{"router_score": "softmax", "router_z_loss": 0.001, "norm_eps": 1e-05, "attn_scale": 0.125, "tie_word_embeddings": false, "init_std_up": 0.0301, "lr_head": 0.00771, "doc_mask": false}
Below are experts of layer 7 (counted from 0) of a mixture-of-experts language model. Rows are named router (the router's row for the expert), up (a neuron's input weights, with its number), down (a neuron's output weights, with its number) and show model dimensions 128-191. Each number is 200 + 40 x the weight over its row's rms, rounded and kept within 0 to 999.
Before each expert's rows: "gets" lists some tokens that make up at least twice as much of what it gets as of all text; "raises" lists some tokens whose logits its average output raises strongly, later layers aside. This comes from a sample of Wikipedia text that the model never trained on. Tokens count by the router's weight.

# expert 12
gets: "s", "ation", "ing", "ers", " film", "ion"
raises: ",", " and", " in", " on", " ", "."
router,190,147,139,170,172,213,163,178,233,208,170,190,145,201,191,144,242,191,181,206,159,154,166,260,266,220,138,164,229,191,237,195,212,203,212,274,188,177,191,231,258,223,270,227,224,182,205,224,186,238,200,239,201,217,247,212,140,150,190,188,150,286,162,213
up0,197,117,242,182,151,177,245,137,241,208,127,228,190,212,214,206,164,228,283,194,201,131,188,204,156,199,181,194,215,153,212,179,182,190,99,200,216,199,200,208,305,193,237,173,248,198,191,234,188,155,164,175,249,155,177,206,218,169,253,154,166,235,172,226
down0,131,247,220,149,122,163,264,177,200,232,221,164,210,183,151,223,88,146,261,49,260,190,222,178,213,200,181,215,249,167,257,248,137,113,192,255,223,174,211,148,258,201,255,202,225,229,172,152,214,167,246,165,240,191,169,194,275,211,189,205,187,187,263,227
up1,176,158,177,225,202,235,211,209,266,155,193,190,226,229,196,257,221,256,232,177,226,177,155,161,145,271,206,133,154,197,228,199,169,151,181,206,222,130,218,173,133,244,220,244,161,258,151,187,124,153,163,138,223,234,206,129,245,224,261,332,184,157,264,177
down1,152,296,115,171,233,156,206,286,284,169,233,175,241,236,179,276,191,237,198,278,154,220,188,167,193,200,178,298,100,197,148,160,188,165,167,217,116,171,205,175,236,234,258,166,157,188,234,217,136,190,131,253,172,279,185,184,176,204,183,239,257,219,176,187
up2,230,251,134,235,176,268,195,231,214,213,204,205,225,221,178,198,181,155,164,229,148,279,176,228,232,147,181,119,269,215,216,234,216,154,219,200,151,232,224,188,255,159,222,208,153,148,149,170,111,156,209,251,188,211,232,174,201,200,188,186,181,229,209,162
down2,220,174,194,148,187,163,253,260,190,245,187,156,205,223,177,266,246,204,177,206,222,188,229,178,116,279,241,212,190,176,247,134,244,188,230,126,167,205,185,224,137,252,139,214,198,261,250,237,182,170,233,223,230,204,216,232,201,230,208,216,219,204,228,224
up3,201,282,226,223,206,199,264,117,199,255,204,161,198,231,152,162,147,237,223,223,216,176,216,166,181,211,186,180,262,297,244,238,236,151,152,237,210,187,217,201,227,303,277,234,198,160,213,238,247,193,209,249,235,189,229,193,268,174,181,207,155,211,167,213
down3,232,243,185,177,149,213,230,233,223,227,164,176,207,223,212,105,233,184,223,192,150,196,178,191,98,237,199,165,232,119,164,243,183,156,209,204,139,160,225,164,157,199,165,154,222,178,288,218,231,233,212,228,203,173,282,167,173,193,230,224,197,156,190,194
up4,191,200,163,229,150,158,173,196,204,257,219,142,223,201,167,145,208,176,189,170,215,242,224,175,155,160,183,240,251,275,222,194,281,203,277,250,145,181,164,271,198,193,190,232,247,209,176,203,246,199,221,142,251,139,252,140,212,224,214,246,188,219,184,124
down4,220,265,185,205,222,269,172,231,153,203,196,187,214,256,198,172,231,199,111,144,175,173,233,228,159,169,126,218,234,204,174,170,248,262,268,218,263,215,231,173,223,190,281,176,233,186,180,195,147,191,199,198,165,172,196,245,213,150,198,252,104,165,261,256
up5,191,168,178,259,160,181,212,248,165,193,224,138,202,183,150,132,237,204,153,199,167,201,217,161,138,226,229,226,178,150,174,205,261,229,198,181,242,251,209,210,245,193,185,213,146,164,188,227,192,173,224,147,151,170,264,149,139,247,239,197,234,155,209,177
down5,172,198,243,188,217,207,211,199,256,186,183,269,220,216,211,168,201,157,138,168,263,160,168,166,193,183,203,161,229,208,139,181,172,169,206,230,185,168,168,136,250,209,172,199,168,201,219,189,277,224,210,179,284,229,159,211,187,204,187,266,204,134,191,168
up6,233,131,233,272,179,169,224,220,202,158,195,170,184,144,205,219,188,208,141,204,219,112,193,220,246,247,211,190,226,228,133,207,167,261,152,214,135,211,158,141,229,186,180,217,202,212,153,223,181,202,202,138,248,177,195,228,170,237,254,156,230,144,180,206
down6,210,143,219,124,275,188,165,185,160,289,184,171,200,279,217,187,205,153,253,350,179,270,218,180,242,217,154,181,153,225,244,161,210,149,240,177,182,222,196,227,161,228,215,162,240,276,139,191,189,196,248,156,267,187,212,190,232,173,182,127,273,269,154,189
up7,178,212,224,130,218,233,197,165,175,158,163,234,265,237,190,170,180,168,227,250,197,212,176,255,224,210,197,208,186,172,193,237,240,260,217,204,194,202,219,136,206,193,260,192,218,240,164,229,225,216,227,262,217,247,174,273,150,178,255,215,186,174,220,161
down7,322,275,224,224,239,229,201,152,229,226,174,183,181,198,190,210,110,194,188,160,191,156,189,233,255,275,195,190,182,211,176,209,143,156,175,216,245,175,237,240,265,193,212,211,270,268,159,224,249,210,177,247,181,213,206,170,174,255,113,232,143,136,216,182
up8,210,183,159,177,172,185,231,214,194,237,120,214,227,199,227,183,191,150,228,145,214,230,244,249,203,187,212,151,213,158,219,130,248,172,241,249,148,168,165,208,296,245,245,244,167,232,191,222,179,145,199,169,188,221,155,199,176,128,175,271,276,164,200,148
down8,222,157,186,221,258,184,241,183,271,160,137,229,166,227,287,167,272,246,270,220,238,196,173,143,169,238,218,240,203,218,165,226,214,222,215,275,177,147,234,186,157,166,269,208,137,217,205,154,222,232,217,248,213,142,196,163,219,187,174,154,208,185,144,189
up9,142,156,212,269,171,215,199,163,193,162,204,228,279,251,93,238,171,241,246,234,149,229,253,188,195,208,288,225,159,235,191,191,187,167,197,210,178,177,171,290,199,223,126,199,244,175,221,217,165,195,273,199,240,270,226,62,194,229,243,184,157,208,183,192
down9,190,239,243,220,171,213,198,173,169,177,260,236,174,222,216,300,224,250,236,182,211,217,234,206,176,203,293,153,167,209,232,260,203,168,183,191,214,197,205,256,213,163,150,208,188,120,292,178,137,176,221,229,239,281,225,182,186,271,269,261,225,160,156,225
up10,178,221,204,165,135,218,224,169,219,173,191,234,203,167,203,178,215,196,184,244,224,237,177,177,129,127,165,177,207,258,226,223,176,182,184,241,125,220,208,161,206,239,236,168,172,159,245,241,204,231,260,243,198,198,164,227,197,157,136,218,215,231,252,200
down10,182,251,190,156,175,203,164,196,160,190,179,207,167,155,252,186,219,184,217,200,179,223,171,211,250,189,186,142,126,194,133,195,256,150,129,216,252,168,151,210,185,217,101,239,194,187,191,231,191,259,230,214,223,173,226,201,176,174,234,146,136,246,196,208
up11,125,155,191,270,131,240,182,219,277,166,140,228,155,138,231,171,233,234,112,218,151,166,203,214,151,191,259,135,215,156,187,174,258,196,145,240,81,279,210,260,243,240,130,202,231,180,190,208,233,199,199,234,200,191,164,184,157,128,167,182,207,269,193,216
down11,204,216,216,145,190,220,162,197,189,191,155,235,170,198,247,204,211,198,221,203,258,228,175,246,141,232,251,284,199,118,216,191,196,253,163,218,242,159,214,144,214,184,190,166,186,205,164,120,214,251,235,153,211,187,215,242,240,205,243,195,224,172,172,174
up12,211,216,142,108,192,262,221,201,122,139,194,253,217,179,162,213,208,153,208,212,210,190,274,222,221,197,209,226,179,210,202,198,204,148,155,181,175,175,273,249,195,211,213,233,203,201,173,184,175,217,166,205,199,257,160,179,244,112,138,277,174,222,155,175
down12,219,208,210,212,215,255,130,210,203,194,247,179,241,203,194,109,283,230,218,218,199,243,258,218,192,200,166,228,186,224,261,228,159,291,238,221,248,160,186,245,198,207,192,195,214,257,229,193,118,309,233,185,193,225,164,260,212,183,253,189,257,186,232,170
up13,106,131,171,229,210,204,214,154,203,244,178,151,214,203,144,139,178,184,203,265,224,215,120,281,285,239,222,233,157,253,169,229,224,187,190,170,187,216,216,179,260,201,212,235,161,193,158,302,207,199,189,182,172,246,222,202,149,74,239,162,161,192,244,240
down13,103,195,271,229,259,244,203,162,239,208,144,153,257,135,243,189,181,195,186,231,210,201,210,198,149,205,255,260,181,148,161,172,153,135,200,157,202,193,114,214,196,226,199,191,178,148,182,210,197,162,252,242,255,190,182,253,204,151,157,211,222,204,187,261
up14,167,163,224,177,142,157,175,218,212,164,154,262,240,220,234,155,224,246,248,192,170,154,162,186,195,265,145,176,185,168,215,258,165,226,210,239,206,224,159,196,202,226,180,170,103,212,187,274,193,209,209,222,213,219,185,180,213,180,114,100,213,241,258,156
down14,184,143,168,175,264,236,191,243,191,168,157,267,137,263,189,202,219,234,242,141,194,168,209,191,202,153,139,170,199,242,199,163,193,190,188,157,213,195,167,263,256,193,186,251,218,219,249,178,174,175,221,227,231,151,195,247,184,169,200,182,215,175,162,207
up15,217,220,94,203,206,157,256,235,170,229,189,152,224,134,212,160,320,261,231,162,294,259,199,228,183,187,231,169,172,149,207,242,218,210,135,263,185,249,35,183,227,231,159,144,214,188,222,227,195,235,152,153,222,293,231,262,115,176,202,209,123,184,203,253
down15,204,174,221,253,166,213,169,235,227,128,171,211,240,181,210,168,303,220,198,258,168,240,181,205,116,112,216,233,152,243,184,183,126,165,177,249,257,240,217,159,206,182,149,262,196,70,235,136,213,220,208,223,80,203,190,149,215,193,166,157,151,160,195,230
up16,238,158,147,168,178,221,164,189,221,149,171,198,184,189,228,148,166,203,156,164,171,223,270,252,153,225,182,176,181,237,274,181,223,109,163,208,215,267,205,177,243,248,251,191,213,139,244,232,213,179,193,173,224,205,189,263,195,183,231,222,203,244,217,155
down16,215,159,265,198,208,299,263,179,136,177,190,216,162,197,255,239,190,219,196,186,160,202,208,244,183,192,199,252,158,278,260,227,218,140,151,236,245,189,244,237,203,313,171,161,198,211,258,148,230,253,233,229,200,195,200,157,166,116,158,250,214,204,150,177
up17,226,198,198,173,266,159,200,219,156,151,212,185,192,159,249,183,293,194,229,207,272,217,237,214,165,155,187,187,198,272,225,169,252,179,197,219,218,165,164,192,268,154,207,165,176,193,261,140,196,195,156,269,138,167,153,209,180,157,166,241,230,220,139,174
down17,211,173,191,182,201,196,134,203,211,260,145,123,186,212,281,199,279,155,225,195,164,215,184,286,154,157,142,181,191,214,240,166,191,279,245,202,103,173,125,191,172,211,204,189,317,243,190,202,221,159,199,161,231,235,168,215,186,222,147,193,230,195,158,246
up18,284,169,217,215,222,220,139,145,221,201,208,174,183,218,207,113,255,206,184,231,226,146,199,226,227,206,212,199,196,180,191,174,188,223,214,366,190,202,154,237,222,206,207,196,125,175,211,269,162,226,234,234,226,260,233,177,178,150,171,219,230,181,199,188
down18,70,177,127,203,285,218,227,166,229,165,167,127,152,194,235,182,185,161,266,324,133,257,197,244,211,174,273,224,167,252,164,213,225,117,172,170,223,224,191,181,208,176,159,178,146,136,184,117,256,143,182,154,214,211,225,196,210,203,250,158,220,123,249,270
up19,132,191,175,214,176,212,235,246,174,175,160,242,94,197,189,189,185,177,238,161,208,203,256,140,236,173,85,123,185,164,151,145,184,249,193,205,201,189,202,172,192,178,184,187,155,221,218,176,198,221,187,174,230,206,174,244,175,236,216,193,153,223,196,249
down19,244,247,213,222,144,222,212,167,201,212,191,151,163,306,186,253,220,261,194,221,186,135,142,220,224,201,173,168,248,102,211,167,232,211,234,236,200,181,277,213,262,218,264,248,233,248,225,215,242,147,247,191,226,125,207,146,223,254,203,159,204,278,160,193
up20,170,294,130,196,220,261,225,216,256,247,226,196,242,231,138,114,187,196,243,215,185,132,267,246,209,143,177,196,219,239,155,186,226,132,143,205,250,223,129,193,268,256,273,203,202,148,241,232,202,221,240,174,186,218,278,205,161,210,202,154,191,229,177,228
down20,210,196,166,182,266,157,177,68,188,188,220,263,127,243,179,245,265,152,168,171,181,163,171,100,184,219,123,208,259,223,250,151,192,229,170,145,149,194,249,256,240,209,170,190,217,203,156,213,142,217,226,208,237,201,171,118,165,190,224,216,139,188,144,190
up21,217,191,164,238,211,228,215,201,211,179,177,238,175,150,242,188,132,230,210,145,254,176,219,149,198,196,241,148,245,227,269,178,150,231,170,252,179,193,185,255,268,225,188,136,204,135,139,251,217,186,189,244,275,183,197,197,196,171,230,231,214,205,222,186
down21,234,223,146,240,216,148,143,226,217,201,150,176,256,224,186,207,166,249,217,135,180,237,243,199,203,137,185,236,219,251,212,257,238,276,247,201,170,146,247,196,224,178,202,274,185,290,182,235,151,196,205,124,169,143,187,169,192,142,173,256,224,212,246,150
up22,164,192,184,181,247,128,120,203,235,124,147,233,169,175,208,310,161,140,222,229,217,172,241,150,206,185,142,207,222,196,218,250,187,180,149,271,195,168,161,153,184,235,290,178,223,202,161,223,195,200,189,207,195,169,280,153,262,205,220,224,243,182,277,224
down22,146,273,154,199,208,228,182,193,182,165,183,299,216,201,204,183,291,227,178,242,205,204,188,221,195,215,182,222,194,164,201,217,141,149,155,238,183,271,233,106,231,223,105,103,195,258,165,241,145,213,241,118,211,228,227,208,129,192,246,200,222,174,238,188
up23,241,131,261,193,195,197,233,273,201,181,217,199,188,135,129,210,182,184,209,261,233,167,198,171,250,193,222,222,201,138,244,175,251,166,205,230,194,257,279,192,178,270,285,184,204,219,179,172,181,247,207,224,281,140,235,128,244,206,202,221,185,222,151,182
down23,249,121,205,238,189,182,172,234,190,275,175,236,163,211,161,235,204,193,221,226,131,251,158,185,196,179,209,157,188,234,239,201,183,235,202,224,147,170,193,260,214,216,143,204,214,217,183,288,233,150,157,205,203,211,164,233,268,205,224,153,228,191,232,287
up24,146,153,142,159,230,237,191,214,222,120,186,263,138,140,260,192,231,175,175,217,192,219,144,182,235,163,238,138,203,149,197,198,180,242,223,233,219,173,201,207,201,256,318,218,156,235,195,310,279,216,206,246,227,168,229,212,182,248,152,200,209,204,227,175
down24,232,225,253,192,251,230,174,191,172,316,244,187,163,214,170,158,179,216,153,202,139,131,149,253,265,298,107,180,200,168,280,172,180,150,216,154,171,241,156,195,207,200,244,161,238,183,253,199,187,109,277,231,178,167,185,163,247,214,234,153,187,207,181,284
up25,208,241,237,154,156,227,224,161,190,101,118,223,227,209,227,203,258,206,203,265,169,191,254,234,136,232,177,149,95,267,213,183,273,217,162,241,193,184,262,186,270,229,219,184,155,186,194,257,262,178,150,229,252,143,206,216,207,170,185,165,249,220,168,173
down25,212,212,278,241,175,225,175,212,216,175,227,268,226,178,226,223,135,157,129,204,134,157,212,227,208,220,143,129,198,247,167,156,102,255,181,202,128,253,175,107,152,173,190,236,173,241,208,273,209,254,179,204,226,256,171,280,222,222,196,233,214,214,216,199
up26,172,189,170,182,143,217,148,115,163,223,168,209,127,184,153,215,229,198,206,233,219,162,202,249,177,179,207,233,209,134,260,196,202,134,169,196,196,271,181,260,242,138,237,224,174,96,179,144,216,186,142,212,218,138,142,174,226,210,132,189,211,223,193,246
down26,209,170,179,192,228,194,234,131,177,146,201,166,214,117,265,231,156,209,210,188,273,253,231,194,277,221,223,222,194,216,235,197,174,196,217,283,122,206,230,205,159,178,242,151,255,172,219,200,213,283,149,193,219,225,204,206,174,146,225,203,119,237,177,166
up27,194,149,273,275,259,222,163,181,150,243,166,169,135,153,139,228,168,225,259,224,257,99,198,218,151,172,150,216,234,187,258,220,230,186,253,194,181,171,168,191,246,144,200,209,224,162,204,199,263,171,277,198,198,156,185,226,232,140,181,229,207,209,182,219
down27,165,205,215,247,195,126,254,214,239,201,139,215,161,151,170,233,213,212,175,169,153,289,246,181,182,170,217,175,220,204,203,222,208,142,234,251,189,203,161,136,223,250,258,208,216,215,226,159,192,150,158,184,222,306,120,151,223,226,219,194,184,148,220,180
up28,216,186,123,283,180,245,223,218,226,185,213,156,166,225,152,257,210,271,194,208,248,173,195,250,255,145,226,191,194,172,230,176,210,236,208,134,167,219,197,206,190,205,246,211,195,119,249,164,186,178,263,216,171,211,183,216,204,161,244,207,215,232,184,306
down28,159,272,183,184,152,180,224,241,274,231,293,173,165,260,235,284,191,222,168,169,145,147,126,148,205,212,276,201,314,191,156,166,261,257,163,143,211,169,162,189,193,206,213,224,206,237,204,225,159,238,176,182,190,253,130,227,269,266,195,121,235,213,213,220
up29,195,257,217,240,286,182,182,202,218,230,137,259,156,233,115,169,208,188,136,196,174,219,129,217,232,198,226,203,244,182,212,262,155,166,162,190,226,233,249,267,148,236,206,156,243,229,164,198,169,218,225,226,210,201,208,230,190,141,172,212,160,213,188,222
down29,249,233,215,186,300,139,174,244,241,200,227,270,197,150,161,211,214,142,214,207,237,126,147,253,188,193,157,153,212,225,218,188,178,210,105,142,217,193,248,168,171,194,208,189,177,208,164,224,207,219,254,286,210,234,158,186,219,238,163,241,197,251,116,237
up30,250,220,250,192,206,228,224,178,206,218,194,151,204,150,232,163,148,149,166,225,144,233,201,214,224,208,162,157,226,203,185,258,290,164,275,203,170,186,168,183,250,156,239,243,179,144,164,146,148,183,243,177,270,212,135,198,196,81,178,225,177,180,175,219
down30,127,205,165,192,219,166,198,183,153,265,163,232,148,210,140,174,231,269,189,143,142,174,287,221,169,195,181,231,197,181,257,156,135,207,95,187,212,204,188,212,247,236,146,234,254,202,280,197,244,157,118,213,151,244,259,241,246,290,239,227,158,176,153,257
up31,173,251,126,202,262,224,185,99,232,248,203,149,137,230,197,256,293,167,231,232,202,219,200,235,211,222,202,188,220,273,187,235,282,204,191,251,237,213,259,142,286,234,282,245,227,173,174,310,154,217,207,210,189,199,159,99,200,304,209,217,235,251,186,215
down31,152,220,246,209,205,159,166,227,193,179,168,190,204,248,78,147,209,232,142,191,242,184,174,235,185,200,186,238,172,182,220,216,224,249,225,169,163,282,209,147,136,183,169,155,174,217,162,169,179,213,209,209,164,253,253,177,266,126,131,219,242,166,221,139
up32,171,147,230,204,242,256,217,255,176,242,160,216,193,193,308,164,212,235,213,228,223,164,222,209,242,244,293,186,162,130,277,178,176,234,201,273,187,274,201,138,144,265,195,217,198,202,234,191,171,185,233,188,164,227,232,220,198,243,177,223,162,198,238,178
down32,210,219,176,166,184,188,269,191,180,220,179,284,186,214,227,172,127,216,157,289,231,247,205,218,201,211,220,270,190,155,198,222,146,201,149,172,196,186,219,179,175,147,179,136,202,220,166,166,164,188,224,209,171,170,321,129,178,193,220,174,288,293,224,174
up33,214,262,247,272,290,318,179,218,174,166,201,151,193,235,234,229,218,266,255,204,227,153,174,221,254,206,153,165,202,249,172,193,261,135,187,242,210,199,240,201,204,236,175,262,151,177,221,175,238,163,219,172,195,129,222,222,215,188,225,178,178,196,256,174
down33,251,183,234,198,190,125,192,137,173,168,223,225,139,242,181,191,140,178,180,244,201,191,214,238,154,163,165,179,228,187,166,249,216,178,196,253,148,231,191,218,211,192,228,186,165,245,175,140,185,150,198,185,199,232,162,225,210,273,128,143,268,208,188,203
up34,206,256,177,169,194,208,228,193,194,178,241,157,181,248,76,130,223,201,180,196,212,182,297,230,261,192,181,219,189,234,196,233,227,235,207,212,173,219,229,167,152,206,175,155,210,174,187,227,179,215,235,252,169,173,189,204,135,252,173,148,245,231,249,202
down34,223,163,216,172,289,182,162,158,181,188,229,133,217,257,202,235,190,225,204,207,285,161,151,173,258,253,190,215,265,180,148,265,201,234,181,181,156,221,153,231,232,188,241,213,228,227,230,99,197,212,222,221,173,225,144,218,206,212,159,136,166,214,148,224
up35,164,187,213,198,229,227,215,251,147,178,227,202,219,219,150,172,251,226,202,233,246,190,212,192,153,229,198,205,244,169,227,245,248,193,181,206,166,145,209,192,198,269,156,155,203,128,244,260,280,229,251,150,145,114,192,162,199,215,268,149,192,262,196,155
down35,219,187,185,227,146,186,170,252,219,178,239,224,198,120,303,208,199,202,211,225,178,131,231,212,187,186,298,197,153,164,169,205,233,210,146,171,178,217,268,167,286,233,140,108,259,163,141,226,170,107,176,172,159,198,206,160,163,216,216,180,247,206,216,252
up36,163,178,145,254,206,194,202,262,212,217,190,217,132,148,225,173,240,226,211,231,210,240,184,217,181,179,235,136,264,193,178,233,184,208,192,245,128,250,178,262,204,183,191,231,162,165,233,178,192,203,135,168,204,285,247,168,222,185,223,244,225,215,155,215
down36,213,186,235,146,255,225,164,266,165,152,234,218,235,131,225,201,184,165,121,205,176,199,237,183,237,155,203,150,119,176,212,187,164,204,253,237,220,129,224,231,175,185,170,232,150,207,171,213,208,259,189,183,199,170,204,151,200,224,210,177,195,171,131,248
up37,146,191,155,81,193,234,247,163,220,153,174,198,131,223,250,222,210,180,130,200,212,197,155,190,220,120,193,217,199,250,237,239,159,133,219,192,195,189,164,236,214,161,124,201,221,242,155,218,195,198,306,185,200,264,222,217,236,216,195,213,212,249,241,213
down37,170,185,188,153,297,167,180,115,201,240,175,158,264,161,195,136,212,145,215,157,257,150,125,162,228,248,176,190,226,217,152,214,264,277,227,212,239,173,237,178,196,88,223,200,157,191,217,194,204,173,208,218,194,198,133,239,234,199,158,200,209,89,208,291
up38,273,207,237,155,222,207,193,211,160,235,217,194,233,150,183,197,206,266,221,177,161,182,116,242,167,175,313,130,179,191,201,256,192,226,158,275,165,203,141,257,213,241,259,225,148,182,236,239,201,164,254,195,174,229,200,203,215,259,213,203,176,159,226,170
down38,159,139,236,199,138,163,183,178,161,233,212,220,208,223,270,274,214,131,163,155,191,224,185,107,178,186,215,172,212,198,195,203,174,225,197,271,162,212,219,167,247,230,205,210,166,171,192,193,207,159,274,209,298,255,183,179,256,152,229,171,224,181,202,118
up39,171,230,187,204,158,148,256,180,224,181,141,226,174,219,280,200,193,249,182,285,170,120,192,277,267,219,208,142,154,250,199,190,217,174,208,186,145,161,248,145,216,241,254,226,260,201,231,161,157,202,168,195,191,256,182,197,177,201,199,197,261,278,170,200
down39,191,193,248,104,208,233,151,207,204,190,138,158,198,207,208,195,198,263,157,136,140,266,172,124,212,202,181,270,159,312,175,187,181,199,187,190,206,209,217,256,126,283,168,251,276,233,198,259,238,213,214,214,207,224,149,255,158,178,202,146,233,115,207,241
up40,223,227,125,204,206,171,161,236,223,223,273,233,240,206,185,143,193,172,202,175,118,195,192,170,106,160,234,151,166,253,174,182,252,240,243,208,181,154,185,257,169,163,183,185,221,155,153,184,213,139,177,211,129,242,160,252,171,223,220,190,293,273,142,250
down40,207,132,154,219,201,264,259,226,190,193,193,190,205,193,248,202,185,145,145,251,198,203,160,284,247,230,174,245,226,221,262,227,214,183,171,253,212,226,147,211,190,147,242,261,203,167,166,231,213,178,204,172,224,181,204,233,247,181,132,257,210,221,230,169
up41,189,226,237,118,203,234,201,191,178,178,204,173,219,242,231,293,184,199,142,187,200,203,214,126,197,237,185,240,165,121,219,195,229,117,213,222,279,178,294,200,188,159,253,257,169,234,212,213,128,198,152,234,146,136,183,183,175,268,241,98,166,141,249,162
down41,288,263,161,207,189,236,192,153,204,267,184,190,169,172,245,212,180,209,213,214,260,244,175,221,129,166,178,133,204,191,163,187,195,196,223,187,189,187,196,138,172,198,128,211,196,174,224,156,271,238,132,217,166,189,127,177,190,214,219,156,234,243,166,177
up42,222,157,236,193,232,122,219,208,218,237,208,274,222,221,210,167,198,198,260,253,147,248,263,223,149,177,253,168,195,255,165,239,241,230,223,171,167,234,205,212,155,206,216,211,272,127,220,164,172,245,177,269,178,214,208,160,210,253,123,246,228,215,212,121
down42,252,163,234,230,141,218,205,204,189,226,187,130,166,165,186,195,250,169,143,243,151,226,165,195,217,201,150,199,184,207,191,184,200,269,158,256,174,179,190,190,242,213,203,187,210,189,192,164,237,199,224,219,229,125,276,233,100,160,234,213,162,306,188,170
up43,196,269,168,235,274,192,216,291,156,211,242,147,199,178,190,215,164,172,258,196,205,214,245,193,178,202,124,195,203,214,165,206,177,151,149,180,220,175,243,148,257,198,186,171,269,213,258,159,198,265,179,121,251,184,286,213,149,195,167,217,236,195,187,196
down43,282,229,185,168,214,151,158,167,158,173,170,223,149,146,249,215,215,160,223,150,140,226,117,263,223,183,232,208,219,201,194,204,208,197,178,227,248,231,211,128,159,246,185,212,163,224,252,227,112,185,157,210,134,254,201,171,200,189,209,135,229,196,254,219
up44,233,158,261,200,199,198,237,247,315,189,236,192,139,150,246,188,236,198,206,212,167,159,163,244,238,238,182,159,199,259,158,243,120,179,197,222,184,168,175,230,216,160,218,215,180,202,221,258,135,234,237,203,214,123,203,219,184,169,257,203,154,134,256,181
down44,236,179,244,161,235,178,203,217,243,173,170,203,192,129,188,158,118,178,208,221,140,166,223,256,206,203,250,204,239,227,176,245,221,114,225,110,179,160,210,162,169,297,202,218,230,160,135,185,271,204,195,236,179,223,229,284,254,223,166,238,209,218,211,198
up45,205,150,164,205,142,150,153,214,185,211,233,226,221,187,203,146,207,202,189,264,155,103,181,202,194,222,198,197,172,231,181,245,214,173,188,287,175,172,125,198,141,243,223,216,203,120,118,204,236,195,221,147,288,182,242,144,162,122,232,238,167,232,226,170
down45,217,160,232,139,59,208,224,199,172,265,231,227,165,228,226,265,237,237,158,148,183,246,203,161,176,198,267,161,245,253,152,212,240,211,194,222,260,277,161,205,208,260,184,297,140,222,189,233,206,115,170,163,223,140,215,179,183,226,215,190,194,217,288,250
up46,155,151,196,247,205,136,214,237,224,150,113,142,176,151,133,260,203,189,194,244,196,206,106,211,178,194,234,174,200,195,171,247,269,140,176,203,177,200,201,269,197,180,243,319,188,135,168,259,276,244,277,232,142,211,249,133,204,257,253,191,108,190,234,192
down46,121,208,220,248,162,182,190,156,161,113,247,174,148,219,203,213,243,159,254,214,208,218,273,173,183,175,189,192,264,199,175,256,210,161,172,203,138,210,175,260,139,101,165,227,172,63,170,165,206,134,125,196,204,162,214,184,115,245,207,147,170,210,136,216
up47,165,167,244,226,174,231,251,201,229,220,197,120,257,241,196,165,224,163,262,90,236,179,218,245,195,242,183,175,238,152,186,164,230,231,184,233,196,165,223,226,210,244,266,231,180,211,207,199,182,254,249,197,170,190,218,171,196,122,296,223,150,211,166,201
down47,241,270,200,241,164,191,187,137,212,206,231,200,178,200,157,214,222,172,156,226,184,185,211,168,181,146,212,141,221,222,250,220,138,216,196,206,256,241,179,184,275,197,186,212,156,209,249,232,205,236,207,259,184,230,159,102,173,124,187,204,190,205,248,183
up48,239,199,176,263,205,215,215,196,191,115,234,202,163,156,219,211,196,232,189,194,183,263,212,244,230,186,159,172,144,242,166,233,159,204,206,129,213,215,218,159,186,164,231,196,188,194,167,309,297,210,137,192,202,252,163,204,190,184,215,150,171,190,188,206
down48,206,124,266,240,166,205,214,242,223,196,258,214,187,213,225,192,127,267,131,134,171,215,210,232,189,189,217,180,198,295,214,252,194,199,211,173,131,197,217,200,175,185,214,172,226,210,157,239,171,207,210,198,224,229,192,192,188,207,195,289,187,166,259,165
up49,240,195,191,131,125,219,125,184,186,172,249,215,141,236,224,207,161,163,251,205,200,169,132,149,194,187,217,138,130,216,185,201,156,177,209,211,209,195,288,276,176,124,255,218,168,212,182,194,208,258,182,244,226,210,162,195,146,172,212,293,219,199,246,227
down49,165,232,174,192,207,270,118,177,256,187,277,116,201,269,249,214,243,199,169,211,275,206,201,199,250,176,184,230,245,218,172,179,158,168,158,213,159,205,134,209,142,190,187,235,201,196,150,203,198,219,169,219,117,179,213,191,138,184,220,226,189,262,207,196
up50,179,223,136,177,156,218,206,125,186,201,202,255,146,258,163,179,221,288,166,253,215,229,162,184,173,261,207,155,245,245,130,209,234,137,174,202,201,208,108,271,198,210,154,187,197,185,171,279,235,309,202,223,231,218,195,229,145,151,178,310,226,209,157,208
down50,149,112,170,95,182,192,167,197,125,165,228,192,198,205,212,254,197,137,233,270,204,190,201,170,155,214,188,189,270,228,162,258,236,234,156,204,228,222,218,141,258,99,211,262,170,250,182,255,126,218,156,164,190,240,235,171,196,239,166,222,252,197,172,271
up51,170,155,209,193,212,194,153,203,247,174,185,151,232,180,206,156,235,184,182,188,174,192,246,158,171,226,179,119,208,92,158,216,126,148,229,233,193,150,252,264,191,182,218,234,120,165,229,213,248,241,199,284,193,184,254,209,256,190,192,199,223,242,134,139
down51,178,150,237,213,200,167,255,208,185,250,228,159,249,172,139,195,170,174,215,213,194,256,182,168,172,203,192,234,102,156,194,211,177,161,276,259,180,224,222,214,187,198,243,189,163,240,235,199,234,219,97,203,228,228,230,272,186,235,144,167,176,183,124,211
up52,204,205,169,232,259,166,173,156,219,185,160,212,165,241,215,192,239,154,160,189,224,210,165,155,175,196,252,227,210,258,204,182,231,201,178,249,213,200,160,246,250,189,178,189,137,186,194,175,174,190,212,213,179,185,141,190,205,228,237,241,185,311,149,150
down52,188,270,219,285,200,230,185,125,191,144,217,202,265,230,221,235,129,189,273,126,285,205,124,220,181,172,216,283,147,266,172,181,158,191,199,194,226,156,135,214,251,231,182,227,279,190,254,263,162,220,248,203,211,274,264,233,258,184,266,174,209,248,167,183